{"n_layer": 8, "d_model": 192, "n_experts": 32, "experts_per_token": 2, "d_expert": 352, "d_shared_expert": 0, "activation": "squared_relu", "moe_layers": [0, 1, 2, 3, 4, 5, 6, 7], "router_score": "softmax", "normalize_top_k": true, "routed_scale": 1.41, "balance_loss": 0.0145, "balance_bias": false, "router_z_loss": 0.001, "init_std_router": 0.0279, "lr_router": 0.000825, "vocab_size": 16454, "norm": "layernorm", "norm_eps": 1e-05, "tie_embeddings": false, "optimizer": "soap_variant", "lr": 0.00436, "beta1": 0.95, "beta2": 0.95, "batch_tokens": [32768, 65536, 98304], "seq_len": 512, "train_tokens": 390200000, "steps": 5961, "dataset": "wikipedia_en"}
Below are experts of layer 5 (counted from 0) of a mixture-of-experts language model. Rows are named router (the router's row for the expert), up (a neuron's input weights, with its number) and show model dimensions 0-95. Each number is 128 + 24 x the weight over its row's rms, rounded and kept within 0 to 255.
After each expert's rows: a language model's description of what the expert responds to; "comes after" lists some tokens at least twice as common just before its tokens as in all text. This comes from a sample of Wikipedia text that the model never trained on. Tokens count by the router's weight.

# expert 1
router [130 131 175 119 139 119  81  99 120 110 146  96 125 120  91 149 152 142 131 157 139 151 131 144 103 131 161 117 152 127 111 119 135 201 106 145 147 188 101 100  77 131 116 104 108 124  55 123 142 165 103 120 114  98 137  98 120  90 115 119 124 139 121 158  92 124 104 143 115 133 169 168 137 144 125  94 121 148 131 137 121 162 157 138 120 141 144 169  99 159 143 147  87  91 124 162]
up0 [131 102 161 138 165 135 106 143 150 149  86 148 131 158 168 119 104 114 126 214 121  93  94 107 161 142 116 121 114 121 110 142 170 147 113 128 140 107  86 132 122 124 126 131 117 123 131 154 143 132  90 113 111 166 131 125  93 121 124 100  69 143  80 118  67 159  95 128 158 148 129 172  85 133 141 109 154  64 127 141 125 116 134 126 157 127 105 106 114 141 132 140 124  88 129 155]
up1 [ 88 128 141 118 127 136  86 124  82 132 143 126 137 141 142 120 183 164 119 136 107 102 145 163 106 138 154  93 156  92  92 119  96 172  89 123 134 122 154 146 138 183 124 149 155 170 142 124 141 153 151 170 122 107 157 126 105 151 104 121  88 130 103 160 110 127 146 133 131  98 160  91 145 104 173 136 124  91 151 126  96 122  99 123 157 139 161 146 135 105  80 100 105 157  85  65]
up2 [137 148 131 115 140 112 148 160 112 139 147 123 120  72 129 111 142 118 127 138 140 145 112 100 144 127 109 164 167 123  85 143  85 167 115 136 136 106 132 128 136 166  95 130 137 114 102 142 132 110  80 153 113 137 128  72 115 139 118  95 125 103 144 161 129 169 168 133 132  88 114 140 155  85 117 130 123 108  84 125 101 119 116 172 145 134  96 115 198 137 110 152 149 128 130 178]
up3 [129  88 129 126 152 142 121 126 138 148 139  96  76 135 101 159 125 147 180 128 102 110 131 164 111 164 179 131 165  94 120 144 116 154 106 115 145 126 102 113 100 154 147 119  76 123  77 123  81 145 167 143 131 180 141 163 122 165 123 111 156 130 107 141 111 145 123 136 155 132 143 112  68 153 133 134  94 182  98 122 105 165  75 125 149 129 124 123 115 163 109 158 182 115 183 129]
up4 [128 127  89 116 168 110  97 138 127 100 114 133 153 152 113 118 134 105 115 144 132  76 143 118 153 100 113 124 110 139 118  96 153 133 131 120 118 128  81 131  59 165 125 119 100 120 136 101 168 124  95  98  79 145 146 155 132 155 102 140 152 138 168 100 131 111 131 141 102 122 112 114 129 121 161  72 136 129 131 121 149 133 154 121 168 120 106 120 161 154 172 144 142 143 116 118]
up5 [142 107 112 105 147 104 122 113 148 109 123 122 128 121  96 182 123 107 131 132 121 146 127 144 144 101 149 161 114 129 149 138 157 152  99 115 116 211  99 142 151 166 126 111 114 125 113 146 151 121  85  99 113 119  96 171 118 141 156  93 131 158 112 163 106 172 133  96  84 111 133 131 134 101 121 157 157 156 139 131 146  84 130 119 107 152  93 140 111 140 147 147 174 147 142 127]
up6 [174 111 141 107 149 146  99 118 154 144 164 157 136 140 134 152 123 143 134 171 126 145 111 111 102 123 100 132 144  87 141 140 116 140 110 110 128 137 132 155 134 120 134 114 124 121 139 129  84 125 108 137 143 108 121 147 142 126 132 133 137 162  92 123 149 135 138  71 149  78 145  92  92 151 106 113  99 122 133 118 125 147 130 135  69 126 109 149 126  80 169 143  90 171 141 110]
up7 [102 120 142 127 149 125 130  76 118  73 130  95 137 146 153 149 116 124 142  97 137 123 121  90 107 123 143 162 135 184 134 138 120 138 126 168 144 115 139 106 141 151 138 107 181 122 117 116 156 153 107  82 143  74 104 107 114 158 132 100 161 157 153 120 133 151 167 108  97 119 133  62 188  92 105 125 140 145 152 150 145 152 159 173 121 129  98 135 136 119 140  85  87 119 131 105]
What it handles: Quantities and numerals. Numerals and number words giving distances, durations, ranks, percentages and scores, in prose and tables, such as 20 kilometers, six more hours, 43%.
comes after: " | ", " ", ".", ") | ", " (", ","

# expert 10
router [ 90  79 155 113 167 148  78 115 149  96 118 109 120 127  90 152 108 134 125 162 127 180 140 143 118 146 133  85 163 141  98 110 116 153 139 170 145 137 128  72 123 120 108  78 133 137 109 137 132 174 126 113 115 131 127 107 108 122 118 124 145 117 126 176  94 115 125 150 168 126 137 166 163 135 101 128 144 115 138 138 111 101 184 123 117 114 175 152 119 158 162 139 120  74 140 151]
up0 [126 127 115 133  86 100 135 124 153 173  95 109 160  86 135 136  87 102 152 164 140 141 103 121 103 165 112 102 123 123 147 163 137 121 168 181 153 143 127 166 143 137  87  99 148 122 129 173 151 121 116 148 100 166 154 137 134 145 112  84 124 149 146 117 136 135 117 126 125 158 150 167 123 126 113 102 117 155 105 144 112 120 128 124 121 145 164 173 126 119 138 116 189 150 154 172]
up1 [133 130 131 121 129 111 118 120 157 163  95  93 144 105 116  71 121 102 122 127 121 158  91 135  95 117 167 121 141 118 130 121 128 102 111 127 144 121 150 158  94 114 112 102 132 137 136  87 130 120 119 127 106 142 158 110 127 102 107 123 151 140 136 153  96 140 180 122 146 127 152 184 130 105 122 131 162 118 101  87 120 129 146 153 137 120 119 155 102 133 144 110 156  90 114 109]
up2 [152 131 112 153 126 148 109 167 109  98 145  87 114 114  88 135 134 134 181 143 139 120 108 141 159  94 111 117 146 126 143 101 133 139 123 125 106 138 109 142 114 146 157 178 123 143 187  82  87  97 147 106 170 106 136 103 108 123 102  98 127  81 142 158  87 109 152 164 116 111 111 122 142 124 151  95 128  90 143 137 130 126 151 115 110 146 140 106 122 133 167 144 120 122 148 149]
up3 [109 128  91  97 126 167  70 126 107 111 121 129 166 118 151 154 150 118 175 190 143 105 137 129 140 122 156 134 166 100 128 145 122 142 145 126 102  92 121 114  94  82  91 113 216 141 146 148 109 118 158 157 141 120 159 165 142  96 118 171 151 129 128 126 104 107 103 142 118  88 143 122 130 120 110 129 107 149 133 118 172 118 163 131 143 127 124  79 122 134 113 125 143 171 127 180]
up4 [147 104 166 150 130 105 110 108 112  99 146 111  98 144 105 149 165 170 125 111 150 101 142 105 129 124 157 139 128 160 132 139 101 115 191 149 106 123 126  88 158 115 163  84 133 122 104 118 132 181 130 123 105 112 146 115 135 126  95 152 107 120  98 157  63 118 121 145 141 150 132 136 103 116 156 104 129 113 122  99 110 129 158 154 120 122 148 129 106 167 118 188 187  95 108 129]
up5 [125 128  89 161  95 127 104 131 162 151 155 180 164  96 127 122 145 153  94 146 100  72 105 127 147 133  83 141 143 125 134  95 150 169 128 120 116  92 112 101 106 112 137  99  76 120 150 135 119 149 101 184 113 124  77 122 156 133 140 121  94 121 147 125 128 111 140 120 137 137 118 102 158 163  88 138 147 152 142 116 108 143 112 126 125 149 157 112 111 106 126 115 157 146 123 131]
up6 [151 112 122  91  91 131 145  90 158 150 135 149 139 124 110 128 110 120  91 115 129 103 126 134 128 119 155  96 107 154 152 189 133  90  99 131 126 153 191  97 168  80 139 145 105  99  94 151 131 134 158 175 105 125 123 102 131 149 113 175 132 126 105 115 114  99 134  99 136 144  75 130 110 138 116 135  75 128  75 116 116 132  89 137 116 102 161 123 125 115 159 115 144 125 132 122]
up7 [159 148 112 131 144 117 119 141 162 113 107 144 113 139 101 139 134 109 106 135  92 111 121 122 130  87  96 115 155 125 151  68 143 167 141 111 115  82 140 112 121 105 132 121 142 113 181  78  71 135 108 119 111  84 123 145 131 128 176 117 126 148 145 161 151 141 100 178 128 111 157 137  98 150 148 143 121 136 123 132 141  95 123 111 102 114 141 124 128 171 135 160 132 129 160  89]
What it handles: Sentence ends and years. Sentence-final periods fused with word endings (ing., ers., ".) and the first digits of years in dates, e.g. 1841, in 1962.
comes after: "1", ", ", " in ", " (", "–", " In "

# expert 13
router [137 109 135 131 115 142 134 125 158  95 110 131 151 130  97 166 128 152 110 166 125 165 125 190 144 173 116 127 134 133 127 114  48 119 119 161 140 131  76 134 116 176 118 112  85 143 106 120 134 169 105  90 114 135 139 112 166 135 117 127 129 185  87 155  97 117  90 120 150 155 127 112 175  96 100 117 143 127 170 132 107 160 136 132 132 156 156 147 158 139 139 107 109  91 124 134]
up36 [141 125 128 166 100 137 107 127 138 107 134 138 110 124 138 126 120 128 171 124  81 149 125  88 123 137  86  97 114 132  95 134 126 152 199 160 163 150 128 117 159 130 140 142 126 128 119 138 111  97  81  98 143 135 138 115 124 134 136 141 119 108 151 145 138 110 174  98 136 131 128 118 132 130 100  93 127 139 198 127 145 131 127 141 164 141 143 133 128 106 137 104 133 121 144 113]
up37 [145 130 136 156 119  81  74 159 172 107 171 127 140 142 116 135 131 156 145 180 122 172 167 158 149 158  90  98 113 115 142 139  81  90 102 110 126 142 141 113 129 144 161 138 130 128 133 108 116 137 112  91 171 116 111 131 121 130 139  88 124 138 145 105  97 182 128 179 143 129 133 128 103 157  97 149 117 124 166 135 151 128 122 168 101 152 122 140 121 105 113 117 175 157 111 100]
up38 [ 89 117 111 105 113 154 124 139 113  87 132 149  97 159 123  71 133 166 130 148 141 168 117 158 144 142 160 146 158 177 187 131 153 113 127 119 106 179  98 109 124 130  96 121  92  98 145  96 157 145 163 124  90 153 141 154 143 157 132 164 113 137 132 178 158 116 146 123 112 157 105 138 127  96 143 153 111 122  90 130 154 120 136 129 127 120 114  95 121 177 107 104 156 120 128 157]
up39 [164 110 129 147 107 140 137 158 129 148 123 111 119  99 127 142 169 152  92 156 160 136 129 144  92 124 118 144 142 152  75 153  56 116 146 159  81 132  91  76 138 147 133 128 103 172 110 126 106 146 123 104 147  76 142 161 139 118 132 138 114 152 131 181 125 140 127 104 120 171 104 139 100 117 160 130  99 125 121 124 116 148 158  99 130 143 102 124 128 131 104 123 130 100 134 157]
up40 [109  96 122 161 143 151 168 149 129  88 103 146 126 125  77 158 137 152 124 139 128 156 151  85 110 110 154 133 112 103 152 110  76 109  88  83 143 117 114 114 130 157 124 152 127 142  97 117 154 104 122 136 147 131 143 162 110 142 143 160 146 135 144 132 134 146 134 136 146 115  99 127 148 115 116 109 153 117  87 164  70 134 117 173 131 161 110 128 109 156  92 124 136 108 112 129]
up41 [120 123  95 124 104 104 128 136 127 140 133 121 143 123 162 132 116 142 139 112  74 104  76 137 147 142 143 101 129 141  98 148 110 131  97 115 153 139 106 138 104 143 100 136 105 126 132 138 162 159  87 137  97 110  92 131 129 116 150  92 106 118 136 172 116  98 109 125 158 126 125 148 114 146 132 110 131  84 124 115  87 145 158 121 116 139  86 118 158 134 160 123 108 139  80 121]
up42 [107 107 172  97 166 167 116 145 150  98 132 144 138 124 125 141 113 139  86 152 180 117 140 154 137 113 135 123 103 104 132 127 122 160 107 110 136  88 131 154 140 108  83 108 111 138 175  58 118 172 132 123 138 128  77 114 129 122 155  91 147 135 141 131  93 129 150  98 156 192 126 116 157 154 144 137 161 145 130 159 135 127 155  94 104  83 125 127 145 121 141 138 106  94 111 135]
up43 [108 146 139 103  98 126 157 184 142 123  79 194 137 117 131 154 151 160  80 125 125 113 132 160 163 149 151 155 180 145 124 141 115 132 127 137 149 137  99 165 175 123 125 134 115 156 100 131 115  95 131 117 133 143 140 155 153 114 134 102  79 152 117  75 128 140 156 131 109 118 134 109 116 137  95 140 126 127 133 130 115 131 150 163 145 141 100 147 139  97  85 134 155  93  84 179]
What it handles: Table cell separators. Pipe separators, line breaks and numbers inside data tables of sports results, election counts and statistics, especially row-ending pipes and divider rows.
comes after: " |", " | ", "\n", " |  |", "0", "."

# expert 26
router [112 110 153 108 135 173  94 133 134 111 131 101 183 168 108 159 114 142  88 154  85 128 162 137  87 149 133 129 161 153 111 117 137 127 106 143 138 116 138  87 128 145  78 134  93 110 131 129 104 181 118 142 104  97 147 152 126 156 144  84 133 155 104 146  97 110 115 136 140 138 154 142 170 115 135 125 152 160 130 148 115 122 129 136 135 159 178 168 131 130 111 183 136 114 107 160]
up0 [104 127 158 117 131 136 135 161 127 127 102 156  81 157 142 109 145 130 130 145  98 138 136 132 135 177 154 150 131 173 141 152 135 140 118 153 159 138 158 130 120 189 106 145 125 119 130 122 139 108  97 158 102 159 133 134 133 150 158 144  80 162 140 114 103 112 125 155  97 184 165 154 135 121 102 128  78 128  76 146 153  99 162 156 106 122 133 123 138  81 151 142 148 112 110 146]
up1 [106 147 130 134 162 147 128 104 116 130  79 147 145 121 105 141 141 164 139  75 137 145 156 118 132 122 105 128 125 176 119 130 117 130 155 132 136 197 100 128 128 155 139 110 165 155 150 115 140 132 141 139 122 136 169 102 142 158 118 127 156 125 128 114 128  76  73 137 116 148 128 120 138 111 137  88  79 128 135 112 147 128 197 158 142 143 145 141 104 128 153 132 114 157  81 153]
up2 [117 114 137  59 138 144 125 100 162 151  83  87  98 142 162 139 150 120 108 158 127 162 157 106 158 146 143 153 152 117 123 148 142 132 108 138 110 119 133 128 137  94 150 116 118 121 107 102  81 135 112 147  93 111 142 170 127 169 147  86 146 130 153 128 123 118 164 128 153 130 114 111 142 136 156 136 102 144 122 131 159 129 152 114  87 115 134 149 119 148 120 112 116 100 129 124]
up3 [140 131 142 128 110 131 111 151 104 116 117  91 158  75 129 142 135 148 124 143 133 135 139 166 113 109 134  91 140 125 143 165 127 142 100 153 120  89 151 126 125 117  69 185 104  93 180 143 123 134 101 115 125 160 131 132 151 130 128 139 147 133 137 188 133 104 144 148 159 130 117 181  82 125 120 122 139  88 164 141 121 145 117 151 131 154 148 147 152 145 132 116 106 117 120 128]
up4 [152 115 121 149 111 161 110 130 139 110 130  76 104 198 112 153 143 118 122 100 100 142 132 157 112 121 161 128 124 121  94 148 130 141 126 131 144 160 130 126 103 171 143 135 120 157 121  94 171 130  83 126 152 144 130 102 143 141 162 128 172 153  85 121 123 145 138 114 180 122 143 148 125 101 149 163  80 185 137 134 161  99 128  95 120 133 132 142  89  82 170 138 147 135 126 162]
up5 [129 145  99 108 128 139 123 100 169 121 134 113 118 131 146 155  94 165 156 139 126 125 106 175 140 148 136 174 169 116 140 160 130 139 126 103 124 140 133 109  77 132 145 123 174 135 136 118 115 148 112  86 147 161 119  90 117 147 143 119 124 143 118 107 130 134 131 101 107 135 147 160 109 143 158 140 161 110 177 149 181  90 143 128 144 106 153 149 140 154 141 142 120 142 108 107]
up6 [139 129 141 115 170 140 112  87 150 129  99 138 142 149 132 183 111  92 136 149  95 158 110 116 118 112 145 126 103 131 161 161 135 105  85 107 170 142 123  92 129 124 106  92  73 126 170 114 100 158 139 135  91 131 149 160 123 139 168 160 143 130 100 145 118 111 139 138 145  93 134 131 131 155 171 139 139 138 123 133 132 162 145 106 153 148 147 158 131 119 121 141 124 111 133 146]
up7 [131 128 120 111 160 117 104 166 112 170 104 128 125 162 148 134 158 157 169 132  95  60 146 129 139 126  97 140 113 127 147 129 103 150  98 105 132 114 102  96 128 167  83 124 125 154 131 110 164 165 122 151  98  90  96 141 143 144 146 136 150 113 141 129 127 131 141 147 108 113 134 110 109 125 156 112 106 122 126 155 119 110 162  99 148 163 152 131 149 160 137 172 166  84 127 130]
What it handles: Section headings, paragraph breaks. Paragraph breaks and wiki heading markers such as ==, ===, ==See also==, and first letters of infobox section titles like Commanders.
comes after: "\n\n", ".", "==", "===", " =", " =="

# expert 8
router [106 122 165 105 174 126  78 148 144 115  94 134 168 143 114 137 108 170 117 177  79 160 180 167 109 146 143  76 181 163 110  84 114 133  92 139 129 155 114  80 127 115 100 125  93 137 118 112 104 124 137 125 139 135 126  84 169 122 129 135 104 157 118 146  94 116 130 174 142 156 137 114 130 116 118 125 118 118 158 121 101 100 164 164 174 104 128 120 106 109 157 132 110  91 142 143]
up0 [187 125  95  59 144 124  98 149 117  76 128 120 121 108 162 148 107 132 116 187 143 121 144 177  87 118 159 122 107 161 137 118 127 122 162  78  92 149 157  79 128 114 112 156 132 163 129 150 134 137 123 130 168 109 160  96 159 127 148 161  96 129 123 129 104 100 147 143 121 102 117 123 113 167 145 147  86 128  93 132 124 149 186 120 127 112 138 134 129 122 145 118 134 116 149 133]
up1 [ 67 119  82  84 138 166 118 123 142 101 155 135 136  97 120 107  93 125 105 172 127 170 159 123 122 168 154 126 104 102 173 126 134 144 120  90 110 139 120 126  93 148 105 138 135 112 134 119 114 150 146 135 143 149 142  98 133 114  95 125 103 127 173 105 151  99 119 102  86 104 127 125 117 144 171  93 139 174 117 102 155  98 155 102 171 102 127 111 111 126 135 122 140 138 159 177]
up2 [136  85 163  99 126 150 103 146 141 111 135 162 169 140 109 117 129 118 157 145 152 110 137 150 181 130 129 109 102 114 154  93 119  98 118 132 137  80 144 153 128 124 119 113 161  95 111 106 116 117  82 156 132 186 139 109 154 159 114 163 121 169 118 142  95 144 116 131  97 129 105 132 153 149 134 149  80 133 131 177  70 120  91 135 153  79 155 147 130 126 121 129 136 156 135 112]
up3 [124 144 137 118 119 116 132 160 102 165 128 152  65  88 115 175 118 141 147 161 112 111 126 156 121 151 131 110 110 159 126  94 137 122 133 147 102 176 112  79 125 141 110 123 156 113 142 168 130 147 112 122 129 130 139 129 118 139 127 141 145 115 109 126 161 129 162 132 124 105 127 131 101 119 137 153 133 156 164 115  90 109 171 136 122 146 121 105 167  78 161 165 138 130 146 115]
up4 [156  80 180 126 111  95  96 147 118  82 119 108 162 122 143 105 136 119 135 133 114 145  97 124 112  78 140 103 120 103 121 100 151 179 152 120 184 124 136 137 104 158 124 110 181 112 157 159 135 139 110 160 124 110  94 127 144 108 133 141 117 128 118 127  99 118 112 122 123 110 147 155  94 100  98  94 109  72 158 128  56 127 102 133 122 154  87 121 157 109 137 170 115  72 140 131]
up5 [149 152 130  83 136 106 154 137 157 122 133 128 172 144 154 105 135 144 144 135 123 132 149 130 203 163  90 104 164 160 110 117  69 139  69  92 141 101 143 136  69 134 142  90 135 148 101 126 126 115 119 108 124 123 122 139 116 132 134  90 116 144 116 129 133 153 143 116 132 148 142 108 120 144 106 142 150 119 154  87 128 142 138 175 145 120 144 122 105 123 154 114  98 123  85 184]
up6 [134 111 153 133 119 138 177 127 113 150 110 111 149 137 115 118 143 161 148 167 100 136 117 144 131 179 129 137 171 141 108 152 135 140 117 134 111 158 152 112 134 113 128  77 145 167 141 127  84 113 111 148 141 103 139 100 131 124 122 124 126 102 118  90 103 151 164 135 157 118 123 128 145  74 164 128 117 163 126 104 134  78 150 153 129  91 127 152 154 169 140 155 116 122 179 145]
up7 [144 105 137 106 148 100  79 161 135  98 172 117 149 116 156 111 170 135 166 137 146 128 158  97 138 144 109 114 111 109  94 123  97 147 116 100 126 107 156 116 133 154  96 144 157 167 141 134 149 130 110 159 128 123 129 171 129 106 111 133 162 121 104  89  99 112 123 126 171 155 114 134 119 121 100 136 144 172 110 141 113 129 119 115 141 168 152 112 112 151 137 157 133 162 151 172]
What it handles: Infobox line breaks, coordinates. Line breaks and punctuation in infobox fields such as Height, Born and Coordinates, plus degree and minute marks, "(aged" and unit values.
comes after: "\n", "°", "1", "′", ".", "2"

# expert 12
router [137 133 135 130 169 152 103 105 144  68 108 133 155 145 106 144  92 140 127 190 103 158 127 184 142 119 152  78 130 137 117  83 132 104 129 160 151 156 147 112 109 143 102 119 108 125 111 141 114 154  61 127  85 112 134 109 122 129 132 118 130 158 109 156 101 159  95 147 160 140 144 139 134 106 102 111 142 167 135 111 140  95 141 140 125 117 124 161 148 128 152 160  82 139 132 140]
up18 [136 160 152 155 130 161 135 112 132 133 129  94 152 146 129 120 101 156 190 127 167 116 147 133 136  97 167 137  93 117 104  99 116  68 137 112 139 120  93  80 142 119 131 114 152 112 187 126 132 139 129 149 147  91 128 166 103 108 118 105 102 173 136 148 130 155 152 107  97 118 167 111 113 126  72 137 101 134 129 134 138 121 143 160 135 156 133 117 126 131 168 111 108  97 136 152]
up19 [123 134 134 132 108  92 129 142 153 145  86 159 103 125 149 138 131 131 110 164 121 115 135 159 113 114 107 140 108 135 138 115 133 118 118 131 161 133 147 170 132 157 123 112 129 120 128 121 162 131  89  91  80 153 114 117 137 166 138 122 101 163 145 121 134 140 188 115 163 145 112 107 125 132 149 112 148 130 117 105 130 128 104 167 118 104 107 185 115 148 123 138 110 101  71 109]
up20 [148 135 127 111 173 134 142 148 145 103 138 116 171 160 133 136 121 135 151 161 139 141  88 117  92 146 155 156 139 113 161  97 141 123 150 157 120 167  93 117 146 136 151 165 135 108  92 119 165  95 123 147 138 110 141 195 168 125 173 126 140 130 101 118 126 140 146 104 129  88 129 114 134 115 130  86 134 159 129 117 130 174 131 148  93 109 160 131 110 135 156 125 123 160 138 123]
up21 [157 116 117 125 104 129 144 142  98 142 149  95 155 126 142 126 111 140 127 142 124  99 138 113 157  85 142 134 152 188 146  92 142  80  85 142  99 105 152 168 103  93 144 145 131 156 104 134 130 133 170 115 104 128  82 127 111 143 152 164 139 123 101 167 153  97 141  95  75 118 134 117 120 162  82 154 137 105 112 172 146 136 151 195 106 112 133 118 146 161 120 160 131 133 134 147]
up22 [112  88 149 133 139 108 132 107 140 129 132 121 126  83  91  85 146 111 163 169  96 121 159 150 125 163 102 119  71 140 103 132 155 109 125 150 109 153 132 142 185 150 180 134 152  95  89 133 114 103 142 146 138 101 122 155 118 110 170 157 140 168 124 126  99 158 166 115 143 122 125 121 150 105 115  87 126 110 153 138 148 104 164 135 111 150 125 135 119 128 133 112 148 123 163 131]
up23 [147  98 143 126 152 137  85 155  92  89 123 171 155 148 123  87 135 121 138 133 135 130 127 145 174 135 116 142 121 127 113 131 121 102 140 146 154 102 125 111 140 114 136 115 107 157  69 131 152 144 111 123 131 130 147 130  55 114 172  71 122 109 142 111 124 136  90 142  99  95 101 141 152 133  82 123 144 172 170 110  99 167  97 129  93 114 108 112 134 166 125 164 153 114 148 142]
up24 [115 142 112 115 128 125 112 146  97 115 148 133 153 119 120 123 163 144 126 161 137 131 138 107 153 110 153 143 161 171  97 103  65 110 123 123 133 126 130 101 129 109 125 124 139  92 129 119 121 117 117 115  85 107 119 134 110  97 123 112  78 154 110 139 110 153 110 137 151 125 112 159 143 109 126 119 105 134 138  98 132  90 149 147  98  90 126 124 128 110 146 129 119 110 124  99]
up25 [106 147 112 114 141 150 141 150 146  70 111 139 120 171 128 106 131  98 130 152 150 171 111 101  82 153 101 165 144 116 113 103 127 127  84  77 122 170 164 161 131 149 111 131 122 127 137  94  99 104 181 156 164  98 115 131 135 166 131 139 145 165 165 116 132 167 139 129 106 137 168 132 126  85 109 127 114 148 132 103 162 109 168  89 143 123  96 112 171 129 148 151 135 100 101 137]
What it handles: Year digits. Digits of years, especially the split tail of years like 2|008 and 1|968, in competition tables, seasons and citations.
comes after: "2", "1", "| ", ", ", "–", " in "

# expert 5
router [ 84 132 108 119 120 149 135 111 150 106 128 111 155 131 108 137 103 143 132 164 141 161 159 154 126 150 143 130 134 143 117  80 120 153 141 115 139 124 111 108 133 139  95 118  99 135  90 112 127 175 115 141 110  95 135 111 116 106 141  96 116 144  89 161  97  91 102 160 147 165 160 122 167  77 110 100 130 131 146  77 117 121 163 163 135 112 152 132 118 170 150 141 126  97 124 139]
up0 [129 176 134 154 122 176 111 130 123 147 119 151 154 108 131 123 147 195 121 135 106 128 148 163 124 120  88 167 116 161 141 119 144 119  95 141 121 137 110  96 144 177 142 116 149 128  72 170 127  91 123 150 146 143 127 125 118 125 106  88 112 125 132  99 121 147 119 108 108 124 107 107 101  82 133 105  82 141 143 113 126 121 158 102  96 113 137 151 141  89 134 176 144 132 146 131]
up1 [114 158 159 120 137 133 138 135 108 174 106 191 129 157 109 135 119 175 168 149 156 161 175 117 118 119 160 126 109 100 117 118 152 128 153  74 116  99 129 104 132 109 105 137  76 193 130 145 144 146 147  91 152 111 146 119 118 138  91 104 138 177 151 103 149 131 137 106 169 106 124 105 127 126 144 143 119 103 121 163 102 144 136 129 134 135 101  85 114 117 121 120 131  95 101 130]
up2 [ 86 122 134 144 160  79 156 119  96 101 161 102 140 138  83 145 119 156 102 150 147 114 110 150 156 150 131 132 131 132 109  82 108  98  99  70 105 138 119 139 149 135  91 124 129  93 115 131  78 117 142 123  92  88 151 109 137 154 110 129 122  86 126 133 138 101 137 127 126 189 171 110 168 134 161 100 154 160 139 110  85 129 127 137 131 102 121 117 167 117 115 155 158 147  93 134]
up3 [139 126 116  93 143  82 119 160 119 122 134 197  91 125 104 134 137 124 121 143 148 184 130 113 128  93 159 103 110 147 121 129 136 176 136 122 141 113 117 132 153 118 160 144 107 129 127 146 133 102 120 104 119 153 133 132  96 135 137 150 162 138 108 108 143 112  96 116 132 120 154 115 133 113 126 152 147 178 114  82 124 173 146 134 166 130 119 115  78 130 118 107  94 161 112 140]
up4 [121 116  95 143  88 104  72 104 143 146 131 130 159 139  86 141 147 125 144 151 143 119 143 165 116 107 126 147 143 129 127 116 142 144 148 134 125 160 119 145 146 132 118 114 113 101  92  89 103 139  96 123 147  78 132 111 118 169 160  87 130 125 186 161 159 132 155 162 146 149  91  86 145 139 144 132 160 107 114 160 133  88 151 143 125 154 102 103 117 140 105 115 127 124  98 110]
up5 [125 158 129  65 122 116 164 133  63 149 133 136 119 136  72 115 122 154 112 143 143 191 107 115 153 125 127 190 135 128 103  84 151 173  87 117 138 117 112 118 165 116 130  91 116 130 160 104 105  93 136 146 136 114 104 121 127 102 125 123 119 138 146 125 131 168 100 103 124 107 125 138 128 140 102 111 148  90 136 130 127 151 168 106 111 168 132 129 158 149 170 154 142 102 113  94]
up6 [124 108 141  63  87 137 173  88 125 117 136 149 107  67 129 140 129 165 156 149  94 139 154 175 112 112 118 153 141 155 114 116 131  72 146  99 146  88  92  76 119 128 115 149 155 104 175 106 110 123 144 139  94  99 140 136 128 131 163 107 139 104  94  86  97 140 142 111 143 115 110 139 133  88 133 151 139 146 115 167 102 111 128 123 126 142 138 122 136 133 133 168  99 129 119 144]
up7 [ 97 197  98 147  99 144 128  88 107  76 121  85 165 151  89 128 120 150 133 127 171 163 126 148 109 152 137 125 149 125 160 127 107 133 156 129 163 148 136  85 126  81 103 151 126 109 118 101 137  79 161  92 135  94 153 156  38 157 156 157 137 146  95 174 143 102 148 144 126 148 109 110 121  96 145  98 154 136 164 125  90 174 139 123 119 159 141 126 121 142 171 133 132 132 141 129]
What it handles: Table and list separators. Separators in tables and number lists, such as pipes, semicolons and dashes between numbers, plus date phrases like "on April" before numerals.
comes after: "; ", "\n", "–", " |", "0", " | "